config.toml
d_shared_expert = 0
moe_layers = [1, 2, 3, 4, 5, 6, 7, 8]
router_score = "softmax"
balance_bias = false
tie_embeddings = "early"
optimizer = "adamw"
seq_len = 1024
train_tokens = 597600000
Below are experts of layer 3 (counted from 0) of a mixture-of-experts language model. Rows are named router (the router's row for the expert), gate (a neuron's input weights, with its number), up (a neuron's input weights, with its number) and show model dimensions 144-191. Each number is 50 + 15 x the weight over its row's rms, rounded and kept within 0 to 99.
Before each expert's rows: "comes after" lists some tokens at least twice as common just before its tokens as in all text. This comes from a sample of Wikipedia text that the model never trained on. Tokens count by the router's weight.

# expert 15
comes after: "R", "B", "r", "b", "Se", "1 "
router:31 73 58 43 63 51 62 42 27 47 69 60 49 47 47 64 44 46 44 46 67 56 48 30 32 43 49 50 37 58 62 65 31 47 51 60 43 33 15 53 33 43 60 54 72 41 30 52
gate0:42 55 20 18 43 60 40 52 49 53 47 45 61 62 63 40 60 75 53 46 49 46 40 72 57 81 47 57 77 41 28 41 42 39 59 29 60 60 67 44 52 28 58 31 18 49 48 24
up0:73 46 56 46 45 54 60 76 54 51 48 36 74 73 00 66 47 34 29 51 54 69 44 61 73 26 39 65 62 59 51 57 54 30 59 69 69 80 45 84 69 40 58 51 64 55 69 13
gate1:48 45 48 42 49 45 53 58 47 24 54 55 51 59 62 07 99 89 43 33 36 40 62 24 47 50 63 18 73 80 68 22 49 52 49 45 73 68 58 58 38 57 79 76 54 48 56 51
up1:46 29 44 57 63 42 54 54 40 32 12 32 32 49 58 53 70 34 53 48 60 67 43 51 70 55 47 63 39 50 73 91 51 59 30 69 71 52 41 77 60 78 44 54 66 43 51 51
gate2:63 78 60 55 35 51 24 40 71 48 58 47 43 40 44 33 31 43 41 27 44 62 47 12 53 58 59 60 46 63 55 67 46 51 58 45 38 49 72 31 28 61 24 48 54 35 21 73
up2:53 75 76 50 23 46 42 57 41 47 52 68 50 45 69 29 32 54 46 56 37 31 44 05 58 59 63 61 40 41 56 61 71 36 57 43 28 65 57 51 30 59 49 36 50 27 45 81

# expert 17
comes after: "at", "an", "on", "un", "in", "ar"
router:48 41 49 43 52 48 80 64 65 56 52 57 67 52 14 46 34 28 42 50 31 53 42 62 32 65 56 62 55 36 64 44 49 52 42 44 44 71 35 68 43 65 55 79 46 51 31 40
gate0:57 61 57 69 45 62 33 58 59 62 07 57 41 40 52 54 65 59 39 43 35 44 27 41 26 48 50 85 47 58 74 60 62 55 61 26 64 16 69 63 47 53 58 57 22 60 57 51
up0:59 62 40 52 78 46 66 74 62 17 56 39 37 39 33 21 61 48 49 34 22 21 64 43 25 74 28 49 53 49 50 65 39 50 60 67 52 62 48 56 16 58 42 70 70 42 41 44
gate1:36 52 65 42 68 54 37 32 33 51 59 26 61 50 42 74 50 58 44 43 54 41 07 89 48 47 52 45 83 50 76 48 65 59 22 54 38 74 44 31 57 54 48 34 63 32 38 62
up1:36 65 70 47 57 51 46 36 61 47 31 46 46 58 68 48 53 71 82 44 62 23 48 43 13 66 23 57 51 55 33 50 42 65 70 38 49 29 53 32 60 42 47 53 38 65 51 74
gate2:75 63 60 51 72 38 38 88 62 41 48 57 46 70 52 44 44 70 27 42 39 69 53 45 19 57 61 59 75 63 68 52 44 63 57 47 65 68 29 58 43 53 40 71 43 50 43 50
up2:45 59 50 57 66 63 71 62 34 68 55 14 45 32 44 39 52 52 37 67 36 46 82 65 40 59 74 48 30 48 47 39 63 68 51 74 30 26 74 56 50 55 43 46 49 86 53 71

# expert 38
comes after: "L", "V", "l", "O", "v", "D"
router:56 36 73 69 58 40 42 69 49 35 58 45 57 34 89 31 78 41 48 37 54 79 65 55 71 50 89 40 61 78 57 46 55 64 56 33 32 48 45 50 37 43 12 65 64 42 34 53
gate0:45 51 71 52 26 60 23 43 11 22 55 12 67 83 59 68 49 55 50 37 42 30 47 66 47 55 47 42 93 33 68 79 65 69 35 45 44 63 79 44 46 25 47 54 33 46 69 70
up0:56 43 53 50 40 50 39 66 77 55 49 52 47 55 38 33 59 57 68 71 71 62 53 51 45 42 58 43 42 67 53 75 21 74 38 93 52 45 42 56 49 39 50 50 42 92 70 95
gate1:35 56 71 26 58 47 68 24 50 47 52 38 73 47 54 55 68 55 69 35 47 53 09 42 65 32 21 45 51 44 33 42 44 40 32 48 48 50 38 39 47 38 54 46 74 45 53 40
up1:55 36 40 36 51 67 67 57 68 57 47 28 47 59 48 51 45 48 58 89 63 56 50 45 53 74 69 94 55 29 36 74 21 51 76 49 32 51 55 53 62 75 72 62 24 83 34 44
gate2:58 37 47 53 46 65 43 73 58 47 57 56 46 41 41 43 46 73 24 54 27 60 25 40 42 59 23 83 64 58 71 75 42 37 40 60 45 36 08 24 42 53 54 57 69 36 21 42
up2:62 20 61 57 66 64 48 46 18 41 30 84 42 44 68 43 58 60 37 33 31 67 52 49 54 69 55 52 36 35 91 38 21 27 68 65 49 41 41 59 51 87 45 64 45 50 25 47

# expert 46
comes after: "Sh", "sh", "w", "ash", "head", "ow"
router:24 39 64 43 60 50 30 43 22 45 54 84 70 44 76 51 47 39 53 66 41 21 45 41 15 52 45 42 44 36 43 39 48 48 39 51 53 46 20 27 72 59 71 34 40 55 45 41
gate0:65 63 32 39 63 59 75 64 36 57 57 43 47 32 66 69 22 57 67 39 11 63 63 54 66 45 56 34 55 19 59 70 66 31 35 26 62 32 55 57 27 67 59 42 61 36 47 40
up0:32 58 44 41 28 38 61 60 56 38 52 35 56 46 27 39 58 86 22 54 47 33 64 16 34 36 71 55 43 41 31 65 59 35 59 86 51 69 55 60 72 74 65 50 20 41 43 30
gate1:51 56 81 65 58 49 45 46 55 43 73 35 50 58 39 54 67 61 41 47 45 67 78 37 65 36 51 42 62 61 09 76 59 75 41 46 53 59 34 50 46 58 46 57 46 65 68 64
up1:28 60 61 65 67 48 45 46 40 35 68 57 62 43 34 63 45 71 40 60 33 75 88 60 60 52 47 57 53 69 31 35 78 44 40 33 41 71 39 40 44 23 37 40 28 33 51 49
gate2:49 52 47 54 44 09 54 22 31 54 39 39 27 28 72 73 43 37 38 50 24 54 54 07 62 66 49 45 52 49 65 47 30 49 48 51 32 62 41 49 58 68 55 62 37 47 54 29
up2:44 23 32 49 68 56 47 51 43 42 64 58 20 48 67 59 65 53 40 36 41 49 69 40 53 49 53 26 72 65 33 56 22 72 41 41 30 70 59 44 61 58 32 76 49 55 63 25

# expert 12
comes after: "the ", "ex", "a ", "with ", "his ", "for "
router:46 66 92 51 58 50 20 74 24 36 36 59 66 40 32 29 52 48 35 60 55 13 35 60 32 39 56 54 27 39 53 37 59 58 56 70 34 48 38 44 10 55 51 61 45 44 49 42
gate0:22 50 75 36 51 37 43 56 29 52 42 60 64 51 28 46 99 63 36 74 25 62 45 47 59 50 58 50 57 28 93 53 56 41 61 71 36 42 30 44 60 25 43 04 82 60 62 54
up0:54 57 55 55 29 61 64 23 71 37 53 30 54 50 29 21 66 49 62 69 80 63 62 55 45 57 52 55 38 50 45 63 33 79 65 32 58 54 43 64 51 63 35 50 50 52 46 59
gate1:42 40 32 35 69 31 49 49 49 49 19 49 54 33 51 36 38 50 70 33 36 62 63 56 60 31 67 45 48 75 22 45 31 47 53 70 53 37 69 33 57 42 55 39 61 48 81 53
up1:44 76 22 48 47 55 60 43 90 68 37 18 25 33 37 24 28 41 53 49 73 72 59 45 41 27 39 50 50 58 60 51 64 51 66 35 44 44 57 53 24 58 52 71 61 57 64 83
gate2:51 61 33 47 53 40 62 51 35 29 26 53 41 53 63 78 37 41 48 46 46 72 65 28 67 50 47 62 47 57 49 50 53 38 43 39 59 35 62 42 34 63 53 41 48 33 22 33
up2:44 59 56 38 68 54 52 41 36 30 76 32 55 44 39 56 31 60 49 40 34 45 99 62 58 68 41 38 63 43 56 36 60 11 53 55 71 29 62 58 44 29 51 55 64 54 25 37

# expert 25
comes after: "200", "201", "202", "199", "–", "198"
router:33 67 66 15 30 29 41 60 21 19 41 11 49 34 62 63 55 49 60 52 20 30 66 54 41 46 51 41 67 34 60 52 40 42 29 39 52 45 53 57 80 47 44 50 56 55 52 61
gate0:40 58 65 52 49 43 39 36 44 45 50 40 51 67 69 35 55 51 40 47 66 47 56 54 48 56 43 55 32 44 31 63 66 46 58 59 44 38 41 58 31 53 03 57 78 33 62 42
up0:38 41 65 60 47 71 48 60 47 38 31 25 47 47 26 57 66 52 56 61 67 40 53 28 87 70 68 62 33 42 50 71 49 20 50 62 34 54 49 48 57 44 36 62 23 34 61 52
gate1:46 19 63 87 40 36 69 32 22 46 48 61 58 35 69 55 57 77 31 39 82 22 80 44 07 62 42 50 60 54 35 42 70 65 76 12 62 77 78 44 40 62 54 40 47 82 56 69
up1:55 43 48 33 40 48 62 41 34 45 61 48 65 56 70 57 45 40 53 72 72 71 35 24 62 59 56 28 59 51 68 57 43 49 51 36 53 81 53 16 47 42 57 66 61 64 63 85
gate2:48 23 72 65 36 62 44 50 48 50 63 45 34 49 60 37 40 57 50 64 46 28 40 37 62 45 40 46 51 59 27 31 56 24 64 52 35 37 33 51 60 53 34 81 70 49 66 40
up2:44 36 52 46 47 59 32 43 71 57 33 48 16 53 30 52 52 49 60 59 70 40 55 82 65 36 47 41 33 59 65 46 70 38 50 68 66 34 41 61 46 47 80 29 53 56 49 53

# expert 14
comes after: "s", "en", "em", "es", "in", "-"
router:70 44 67 69 65 25 60 39 72 49 49 65 32 38 10 56 30 32 49 57 34 62 69 42 26 65 62 62 32 16 46 48 35 30 41 55 24 46 34 48 53 63 70 56 59 47 52 46
gate0:42 45 58 58 53 38 37 48 65 55 62 70 36 31 46 38 31 44 55 54 66 21 52 39 35 52 58 31 64 66 53 45 67 39 55 51 68 63 66 35 52 77 47 59 58 51 73 44
up0:41 26 72 69 37 67 50 36 62 44 56 56 52 53 59 48 47 71 85 74 62 52 44 50 49 51 52 55 52 48 37 49 49 38 44 36 73 56 47 71 53 51 55 35 43 48 53 78
gate1:39 63 39 47 31 45 57 48 40 47 42 57 45 41 65 59 25 42 53 30 69 38 48 61 41 46 51 55 54 57 43 65 35 45 38 50 58 47 56 32 40 51 49 38 31 71 64 45
up1:58 50 26 64 69 67 41 19 48 32 43 38 53 54 49 46 54 32 40 68 43 24 54 13 49 68 49 45 47 59 26 21 56 45 52 30 38 47 69 71 69 75 39 62 74 63 44 41
gate2:67 17 65 44 43 75 36 54 30 78 62 33 50 38 29 56 73 75 83 50 38 41 34 38 46 45 76 43 81 60 35 76 62 60 63 60 59 81 60 43 52 66 29 42 67 35 51 57
up2:36 44 23 90 45 83 67 65 41 62 37 80 62 36 43 60 28 25 43 42 18 48 66 54 27 61 68 59 35 58 56 32 68 64 59 57 46 49 54 40 37 57 46 38 59 55 52 37

# expert 26
comes after: "h", "z", "ak", "H", ",", "ang"
router:25 36 29 36 20 56 46 52 57 78 25 44 53 46 50 28 38 53 55 56 55 12 62 29 55 35 50 65 57 68 25 61 51 63 44 71 49 33 50 66 50 41 53 24 34 56 77 39
gate0:61 56 59 44 56 11 57 41 57 70 52 29 34 17 56 46 50 69 58 46 62 52 49 72 47 27 61 27 33 45 20 31 58 69 56 21 49 88 47 56 24 47 57 65 59 52 41 59
up0:60 60 59 40 43 39 40 37 63 64 43 45 29 42 53 52 54 63 46 22 30 42 32 70 36 30 59 34 46 46 27 29 87 36 38 55 35 59 64 43 27 52 50 66 45 42 25 57
gate1:51 71 39 59 28 39 38 41 76 53 55 48 54 40 73 43 54 45 51 63 43 68 32 49 51 71 50 33 23 52 57 53 77 40 40 19 79 57 38 51 29 32 62 37 47 56 61 52
up1:54 35 60 53 53 44 49 68 52 59 66 14 61 50 43 67 32 64 59 66 48 61 48 39 53 35 38 48 32 73 41 46 60 56 36 46 57 44 52 46 25 41 26 45 73 63 75 51
gate2:25 57 54 68 42 30 58 30 53 42 32 24 23 63 40 69 61 72 55 49 61 25 62 63 44 67 37 42 85 46 37 44 41 40 49 43 48 51 51 57 08 47 53 48 26 37 63 40
up2:51 53 54 20 39 51 51 53 51 42 43 49 55 35 62 26 42 44 59 65 44 46 50 67 31 47 59 36 32 62 49 60 36 27 37 66 54 51 61 50 54 45 50 54 68 67 45 46

# expert 33
comes after: "F", "M", "f", "P", "p", "m"
router:19 58 36 51 30 50 78 39 47 18 56 49 36 55 46 30 47 57 55 41 51 49 54 32 57 41 42 40 42 30 51 48 51 44 61 62 45 42 45 54 40 49 60 43 58 73 20 45
gate0:50 27 64 36 79 43 47 62 48 42 23 22 55 39 67 53 36 74 31 37 58 56 51 72 80 54 66 50 59 50 44 40 40 44 52 32 82 68 41 76 46 64 45 48 54 62 31 70
up0:35 48 86 53 40 45 51 60 22 43 41 53 53 60 66 65 45 50 65 52 68 09 73 51 53 58 47 49 44 47 59 56 47 57 35 49 59 29 66 65 44 75 69 39 25 45 51 91
gate1:33 41 47 61 37 67 47 48 43 46 54 33 37 83 51 55 52 60 34 45 40 52 59 55 35 61 25 77 47 42 74 51 46 26 45 65 46 53 26 64 31 52 48 35 47 33 46 46
up1:54 55 37 55 53 54 66 42 60 54 45 44 61 56 51 57 47 53 59 74 45 39 49 46 54 74 21 22 49 58 63 58 26 41 41 41 63 69 41 73 43 72 70 37 31 64 51 34
gate2:30 54 63 47 44 62 46 72 56 46 15 65 58 70 35 54 86 43 60 63 55 45 66 37 33 45 40 33 54 54 61 70 50 49 63 59 34 47 33 58 59 52 27 62 29 61 51 64
up2:43 71 60 52 62 35 67 48 57 68 65 36 66 52 57 51 29 95 43 46 48 53 48 33 55 10 50 70 55 43 55 39 33 61 47 23 66 36 30 57 49 48 61 75 77 42 81 55

# expert 18
comes after: ") ", "(", "=", "born ", "\n\n", "is "
router:31 67 29 50 39 66 63 57 69 42 42 49 42 41 54 48 54 63 35 43 20 42 60 61 59 41 21 39 36 61 60 38 60 23 55 44 56 46 70 39 41 40 80 60 58 74 32 48
gate0:67 51 67 47 75 43 42 41 61 45 51 60 16 54 57 56 41 26 51 39 52 53 54 80 47 54 45 33 54 50 77 47 63 57 58 54 55 40 39 51 74 41 38 36 78 25 40 54
up0:21 73 35 78 33 63 62 42 44 47 29 39 43 36 60 45 38 57 46 57 38 29 52 38 36 45 44 57 42 39 67 34 70 45 38 36 46 31 47 50 58 43 34 69 49 58 49 55
gate1:44 31 80 48 55 63 48 68 45 43 46 60 67 38 36 33 52 13 54 41 54 64 45 34 42 51 34 43 45 83 60 54 60 58 37 44 05 26 57 52 61 51 61 26 70 46 50 39
up1:43 76 33 31 50 81 68 24 52 48 58 50 32 62 44 17 47 61 60 23 61 42 33 57 51 43 57 22 30 76 49 58 57 58 22 43 16 71 65 54 53 36 33 41 57 65 54 43
gate2:60 47 40 47 18 71 58 43 52 25 43 82 32 67 55 44 73 54 86 55 63 66 57 60 40 42 52 43 51 49 52 32 47 67 45 73 57 35 24 18 41 68 54 28 57 41 55 63
up2:49 51 29 55 60 46 39 43 47 66 67 47 68 56 53 70 26 46 38 71 85 32 31 56 52 44 26 35 63 44 43 56 36 25 56 21 74 60 57 63 61 51 58 47 66 59 58 24

# expert 30
comes after: "| ", "\"", "\" ", "- ", ": ", "The "
router:59 16 85 51 64 67 44 35 49 70 62 45 74 51 28 56 44 59 76 87 66 35 38 46 60 38 50 45 43 46 58 61 39 46 45 69 47 40 92 52 35 50 61 57 56 42 54 59
gate0:58 31 41 36 46 52 61 55 38 53 31 68 49 67 16 65 28 59 61 35 38 64 68 70 48 43 46 30 25 41 27 50 46 52 56 29 62 71 47 11 25 77 29 58 45 55 65 64
up0:70 39 57 58 25 44 48 53 42 55 30 45 35 82 59 54 34 46 62 12 45 24 72 54 64 33 48 38 48 47 30 55 51 25 38 42 64 38 33 72 52 39 63 59 61 44 30 63
gate1:41 80 43 54 43 75 37 51 42 46 50 53 38 67 54 42 63 62 46 51 52 60 53 58 49 47 66 44 58 41 59 56 65 40 58 34 50 39 55 67 34 57 45 59 42 54 37 39
up1:46 71 54 37 60 28 58 45 50 26 60 29 66 56 38 57 40 64 73 28 49 52 62 62 52 80 98 53 38 27 73 52 40 80 66 51 39 37 50 63 54 34 65 51 50 28 51 42
gate2:49 56 63 45 69 52 51 49 28 22 27 66 33 46 51 64 64 63 26 42 55 55 70 93 65 34 70 42 58 41 70 31 42 66 67 80 34 64 71 26 44 48 48 62 43 32 44 32
up2:44 31 32 45 62 43 50 46 68 52 34 78 56 57 73 62 28 70 45 54 56 34 66 40 60 63 85 33 55 62 50 24 53 38 50 68 49 48 63 37 47 58 48 76 33 58 74 77

# expert 5
comes after: "J", "of ", "j", "in ", "Gu", "Ch"
router:59 24 41 56 66 65 42 70 36 64 45 30 63 69 90 66 51 47 50 37 61 45 50 58 53 30 66 55 64 53 47 48 43 80 61 61 40 50 61 39 64 56 35 39 54 55 34 50
gate0:71 75 19 40 53 66 81 41 73 50 57 61 48 32 42 45 63 17 30 49 27 74 33 61 48 66 34 62 71 56 53 41 50 41 55 65 28 51 46 47 52 43 64 53 48 58 17 58
up0:56 17 50 57 44 55 42 48 69 53 79 80 42 41 59 44 51 71 57 40 67 43 48 35 41 45 39 48 49 48 55 42 44 47 67 59 45 54 63 63 60 45 42 70 42 54 38 44
gate1:31 31 50 47 58 69 83 54 52 69 39 78 67 42 51 70 48 57 56 43 65 62 25 32 63 55 50 42 23 43 20 60 63 45 48 64 39 75 66 32 60 27 57 32 29 50 70 48
up1:67 42 42 54 59 42 33 49 43 35 60 53 59 64 45 49 43 48 22 99 44 62 59 47 54 30 46 29 33 57 53 54 36 41 61 47 42 33 57 58 52 66 71 79 55 61 56 40
gate2:50 53 41 73 39 42 36 38 42 41 51 39 20 64 43 48 72 57 49 43 47 76 62 61 42 34 58 59 55 58 44 72 87 42 55 45 55 64 67 47 12 35 54 62 62 40 90 65
up2:30 58 49 37 42 45 62 63 65 69 72 77 47 63 52 37 29 61 84 35 56 54 62 43 38 78 91 61 48 73 47 57 39 21 36 50 59 51 43 57 72 55 68 54 46 30 31 16

# expert 27
comes after: "\n", "|", ")", ": ", ";", "- "
router:54 43 46 17 26 47 33 26 46 61 59 49 78 46 52 65 71 51 21 55 42 46 44 69 58 48 45 31 53 50 66 56 52 46 41 57 47 33 34 50 54 57 69 35 45 68 51 56
gate0:20 57 49 42 45 61 73 33 60 52 92 63 81 38 57 40 32 50 67 46 48 38 60 42 41 06 49 50 34 53 45 20 41 48 50 37 47 69 41 20 43 35 35 34 41 42 67 52
up0:60 39 41 38 48 22 33 50 76 41 79 56 40 46 58 33 59 43 37 31 92 30 54 38 60 27 75 47 69 51 18 24 62 47 58 45 56 40 44 39 66 59 41 22 46 39 40 28
gate1:39 54 64 55 25 43 53 47 56 48 56 36 43 28 44 18 45 47 42 38 64 37 57 36 35 51 39 60 53 60 42 71 40 37 48 51 16 47 54 67 53 48 56 60 54 44 36 61
up1:67 49 44 59 36 43 37 31 44 38 67 85 73 38 63 56 55 66 47 47 48 49 59 56 55 64 65 69 36 39 49 52 34 63 43 48 79 53 39 56 33 61 37 36 64 65 32 33
gate2:46 74 39 62 53 69 22 46 61 43 63 45 57 37 74 38 50 58 58 40 51 51 45 52 57 52 49 44 25 35 46 42 33 37 27 38 60 64 61 42 39 64 58 53 44 23 30 45
up2:41 42 45 52 38 61 63 61 51 39 50 29 71 49 44 60 58 76 57 48 60 43 39 41 48 54 63 43 83 41 37 79 58 54 46 40 47 47 53 56 60 54 52 70 83 41 65 64

# expert 23
comes after: ", ", " ", "s ", ") ", "es ", "er "
router:48 59 56 39 45 56 47 32 66 47 53 19 48 39 64 72 70 29 41 34 31 31 70 57 38 78 36 27 51 73 53 11 51 19 53 45 35 36 86 54 61 56 78 51 41 61 45 32
gate0:49 20 69 42 43 41 38 39 19 37 75 62 69 41 64 35 59 59 52 55 50 42 17 38 54 66 35 40 62 66 27 47 45 67 70 59 82 29 44 55 32 59 43 79 31 52 52 29
up0:45 72 49 36 56 29 35 48 76 57 42 29 03 50 38 59 45 28 00 46 29 49 73 57 62 27 03 41 50 39 65 58 76 51 19 56 52 69 49 67 55 49 54 28 56 58 28 55
gate1:69 26 70 43 33 44 29 33 74 71 59 63 52 51 53 30 37 61 47 58 43 75 46 58 58 55 60 52 63 80 49 53 67 54 58 41 55 58 49 71 46 46 54 61 54 34 50 20
up1:71 27 60 54 42 28 38 41 83 72 59 73 59 72 41 41 51 36 32 57 07 81 41 44 71 46 23 39 77 76 45 70 48 37 56 41 47 51 55 66 43 32 60 53 54 35 22 36
gate2:68 10 41 54 40 69 42 55 53 61 40 62 58 42 24 52 49 53 65 72 51 69 37 29 60 49 74 36 48 52 46 59 47 55 52 43 47 48 39 66 36 42 63 52 58 58 42 56
up2:49 45 59 43 30 79 37 40 42 66 45 49 57 33 41 55 44 38 31 68 72 18 44 37 48 59 55 43 36 32 41 65 68 52 24 43 24 51 49 41 60 45 58 43 57 67 54 16

# expert 1
comes after: "|", "re", "==", "===", "pre", "Re"
router:68 58 56 46 49 43 47 35 31 69 74 10 09 56 25 49 22 80 74 37 72 68 60 60 64 21 74 56 61 45 48 58 45 78 40 53 45 40 64 59 25 45 37 35 48 37 78 46
gate0:69 55 50 15 51 60 51 40 39 58 34 55 74 58 42 75 61 33 57 65 52 49 59 56 50 50 42 55 54 52 39 46 48 40 51 24 52 48 12 42 33 42 66 56 53 65 44 20
up0:53 53 48 37 58 22 42 48 68 37 60 46 35 65 55 46 72 76 43 39 46 42 68 34 45 53 62 70 51 52 37 48 32 64 60 67 26 34 68 82 77 46 52 38 25 44 67 53
gate1:61 50 38 62 61 36 50 92 63 60 47 45 34 88 58 17 53 73 35 54 45 53 64 84 24 51 48 46 44 58 47 89 66 28 60 30 55 54 50 58 33 46 36 62 43 59 61 39
up1:62 56 36 43 50 47 59 48 48 47 34 60 40 38 54 35 72 44 31 22 52 56 63 49 30 30 52 47 90 49 49 34 55 47 53 55 62 37 60 44 56 35 45 41 30 73 46 50
gate2:55 59 34 72 44 48 49 54 54 37 65 66 50 31 69 33 67 76 76 41 46 42 20 59 49 60 42 33 53 54 47 49 61 46 40 35 44 52 69 38 67 62 78 62 68 47 48 52
up2:46 40 36 65 42 69 51 61 30 40 75 55 52 62 65 55 54 54 14 35 32 60 56 54 51 21 66 75 64 48 65 60 51 61 71 51 63 70 64 56 56 51 73 30 51 84 42 74

# expert 3
comes after: "G", "g", "Al", "Car", "ag", "In"
router:19 09 93 47 60 68 55 54 65 49 42 78 35 48 75 76 42 58 42 54 31 63 34 40 68 33 08 34 52 35 56 48 44 46 39 51 64 43 31 43 73 47 99 30 40 51 17 41
gate0:49 55 38 69 24 80 51 53 58 41 27 37 56 45 70 26 37 57 30 64 50 60 39 50 63 74 47 51 55 59 89 63 55 52 67 47 51 41 62 60 62 74 64 47 46 62 59 72
up0:40 81 73 40 79 48 30 39 91 47 58 75 42 00 32 41 27 29 44 58 58 62 39 49 63 58 53 87 56 36 24 68 46 17 38 48 68 43 70 58 59 41 61 70 52 61 53 32
gate1:39 49 28 46 61 67 43 44 38 52 39 53 33 46 49 30 33 66 25 49 41 48 51 43 51 33 50 53 54 55 59 41 79 80 48 68 57 30 22 36 11 53 32 51 36 47 51 62
up1:32 26 50 81 67 44 37 56 35 56 37 69 81 53 79 76 76 44 53 58 55 62 54 65 56 67 75 68 47 42 36 14 76 34 56 58 50 87 44 59 69 60 30 61 29 51 42 50
gate2:58 20 49 76 75 42 47 63 46 50 61 55 42 44 47 56 36 71 36 23 39 45 39 54 57 58 56 50 33 59 84 66 49 54 72 57 26 41 70 40 37 60 31 66 19 62 57 72
up2:56 53 57 43 73 56 40 49 23 55 54 22 64 54 54 35 56 57 42 55 71 58 46 59 35 74 61 32 39 50 87 46 49 42 49 41 68 64 54 64 50 53 65 66 75 66 38 64

# expert 36
comes after: "N", "A", "S", "U", "n", "\n"
router:60 62 78 62 53 67 89 52 78 36 58 59 40 41 14 54 21 45 67 57 46 80 54 40 55 64 17 46 35 47 43 62 36 68 51 48 21 19 28 62 54 62 59 59 52 41 66 47
gate0:48 41 60 45 41 58 71 61 52 67 47 70 44 53 51 55 51 54 73 52 69 51 29 52 49 53 40 48 38 48 27 68 27 48 49 48 55 69 61 43 60 61 49 67 22 50 68 67
up0:51 47 56 60 25 42 57 43 57 66 72 81 63 26 58 43 48 32 38 49 62 41 57 45 54 36 40 12 45 54 38 38 54 51 13 43 56 85 56 64 27 42 71 65 44 66 41 40
gate1:32 08 17 45 49 69 35 47 61 33 57 48 44 49 49 51 62 53 53 41 43 48 52 47 33 47 78 39 38 53 42 65 64 51 65 47 70 67 32 42 63 55 50 41 54 44 36 53
up1:34 86 42 33 47 67 49 82 49 62 48 26 36 50 63 32 60 61 53 59 34 30 53 51 63 57 44 47 51 42 36 29 50 56 21 39 35 32 28 74 78 38 38 37 45 82 71 51
gate2:49 65 13 29 69 65 45 95 40 44 38 55 29 55 68 49 81 27 30 44 80 61 64 75 75 38 64 70 52 55 50 18 47 34 48 39 55 40 46 50 29 39 41 37 37 50 45 49
up2:28 70 50 48 57 27 43 59 44 45 23 48 65 29 34 51 44 48 23 31 48 67 30 48 55 81 37 33 61 41 36 82 52 44 45 38 27 33 42 59 50 38 53 58 28 38 40 41

# expert 20
comes after: ", ", "that ", ". ", "but ", "wh", "would "
router:36 58 66 77 47 66 31 74 57 36 66 59 45 39 31 53 37 51 83 39 42 54 34 52 53 35 84 53 20 34 39 99 62 62 58 51 55 73 43 47 52 39 37 43 74 60 54 73
gate0:76 56 62 56 27 25 83 29 35 48 86 55 51 77 45 66 43 81 27 30 36 47 66 42 16 59 34 63 34 57 74 58 54 50 28 59 36 64 73 72 21 45 57 45 50 27 36 63
up0:64 51 94 49 32 42 58 58 34 24 35 47 50 64 47 68 59 45 50 51 59 43 35 34 29 45 20 36 41 48 45 44 42 30 53 54 53 49 35 56 40 55 54 40 57 46 31 41
gate1:53 52 47 58 52 31 50 24 61 54 60 47 62 50 51 46 18 60 45 72 63 47 65 57 52 35 40 33 38 42 63 19 43 77 53 57 01 33 80 53 31 55 61 96 66 73 66 62
up1:40 45 61 27 76 38 49 38 58 63 70 29 56 72 57 40 30 64 32 63 35 75 32 41 55 62 41 77 54 45 66 57 47 57 48 68 29 20 68 90 56 41 91 66 60 62 54 63
gate2:49 18 55 86 36 79 49 56 47 49 41 46 56 43 57 50 38 57 47 48 49 51 59 57 45 32 35 28 57 58 52 65 42 60 56 50 31 16 61 71 17 32 55 59 70 99 48 40
up2:45 57 24 66 35 54 47 18 71 53 61 39 59 49 60 48 53 86 29 52 50 46 37 54 41 52 64 55 45 78 42 21 44 64 50 52 32 30 69 68 79 65 48 84 47 41 47 23

# expert 32
comes after: "D", "K", "d", "T", "t", "k"
router:22 56 59 62 72 46 60 49 65 54 53 57 60 44 09 43 66 49 35 46 67 50 45 37 50 46 43 38 49 86 61 42 54 65 41 39 49 59 56 47 52 51 74 56 37 60 27 46
gate0:41 66 49 35 50 71 58 38 46 66 60 35 49 27 45 41 64 57 68 53 59 58 51 64 64 56 62 64 55 51 76 45 24 84 64 42 75 53 71 53 53 42 45 45 54 53 23 58
up0:79 60 59 47 48 39 37 55 47 58 41 84 29 62 29 36 50 29 61 37 49 71 66 56 35 30 29 16 39 45 53 52 50 50 40 58 61 77 56 75 79 34 39 43 45 63 53 40
gate1:20 57 49 45 24 37 39 59 18 42 53 40 70 61 72 49 21 62 47 42 61 66 54 34 63 46 38 62 41 71 48 86 40 43 51 90 76 49 52 54 41 44 58 48 51 50 62 19
up1:42 53 39 10 50 50 74 45 53 59 46 71 46 51 64 49 84 28 42 27 43 41 28 40 50 43 65 64 41 47 34 23 39 50 60 28 69 61 50 52 52 60 40 51 36 56 51 35
gate2:64 62 51 63 52 70 70 54 62 68 54 53 58 51 50 47 53 69 26 15 57 60 55 27 48 67 53 62 34 59 42 58 51 54 54 43 65 67 51 72 46 45 43 39 15 41 53 42
up2:54 41 49 53 61 29 49 48 32 38 13 79 67 53 44 33 77 61 05 67 40 72 37 58 74 55 48 29 50 23 43 51 59 29 43 48 35 31 37 44 38 76 49 53 52 41 49 47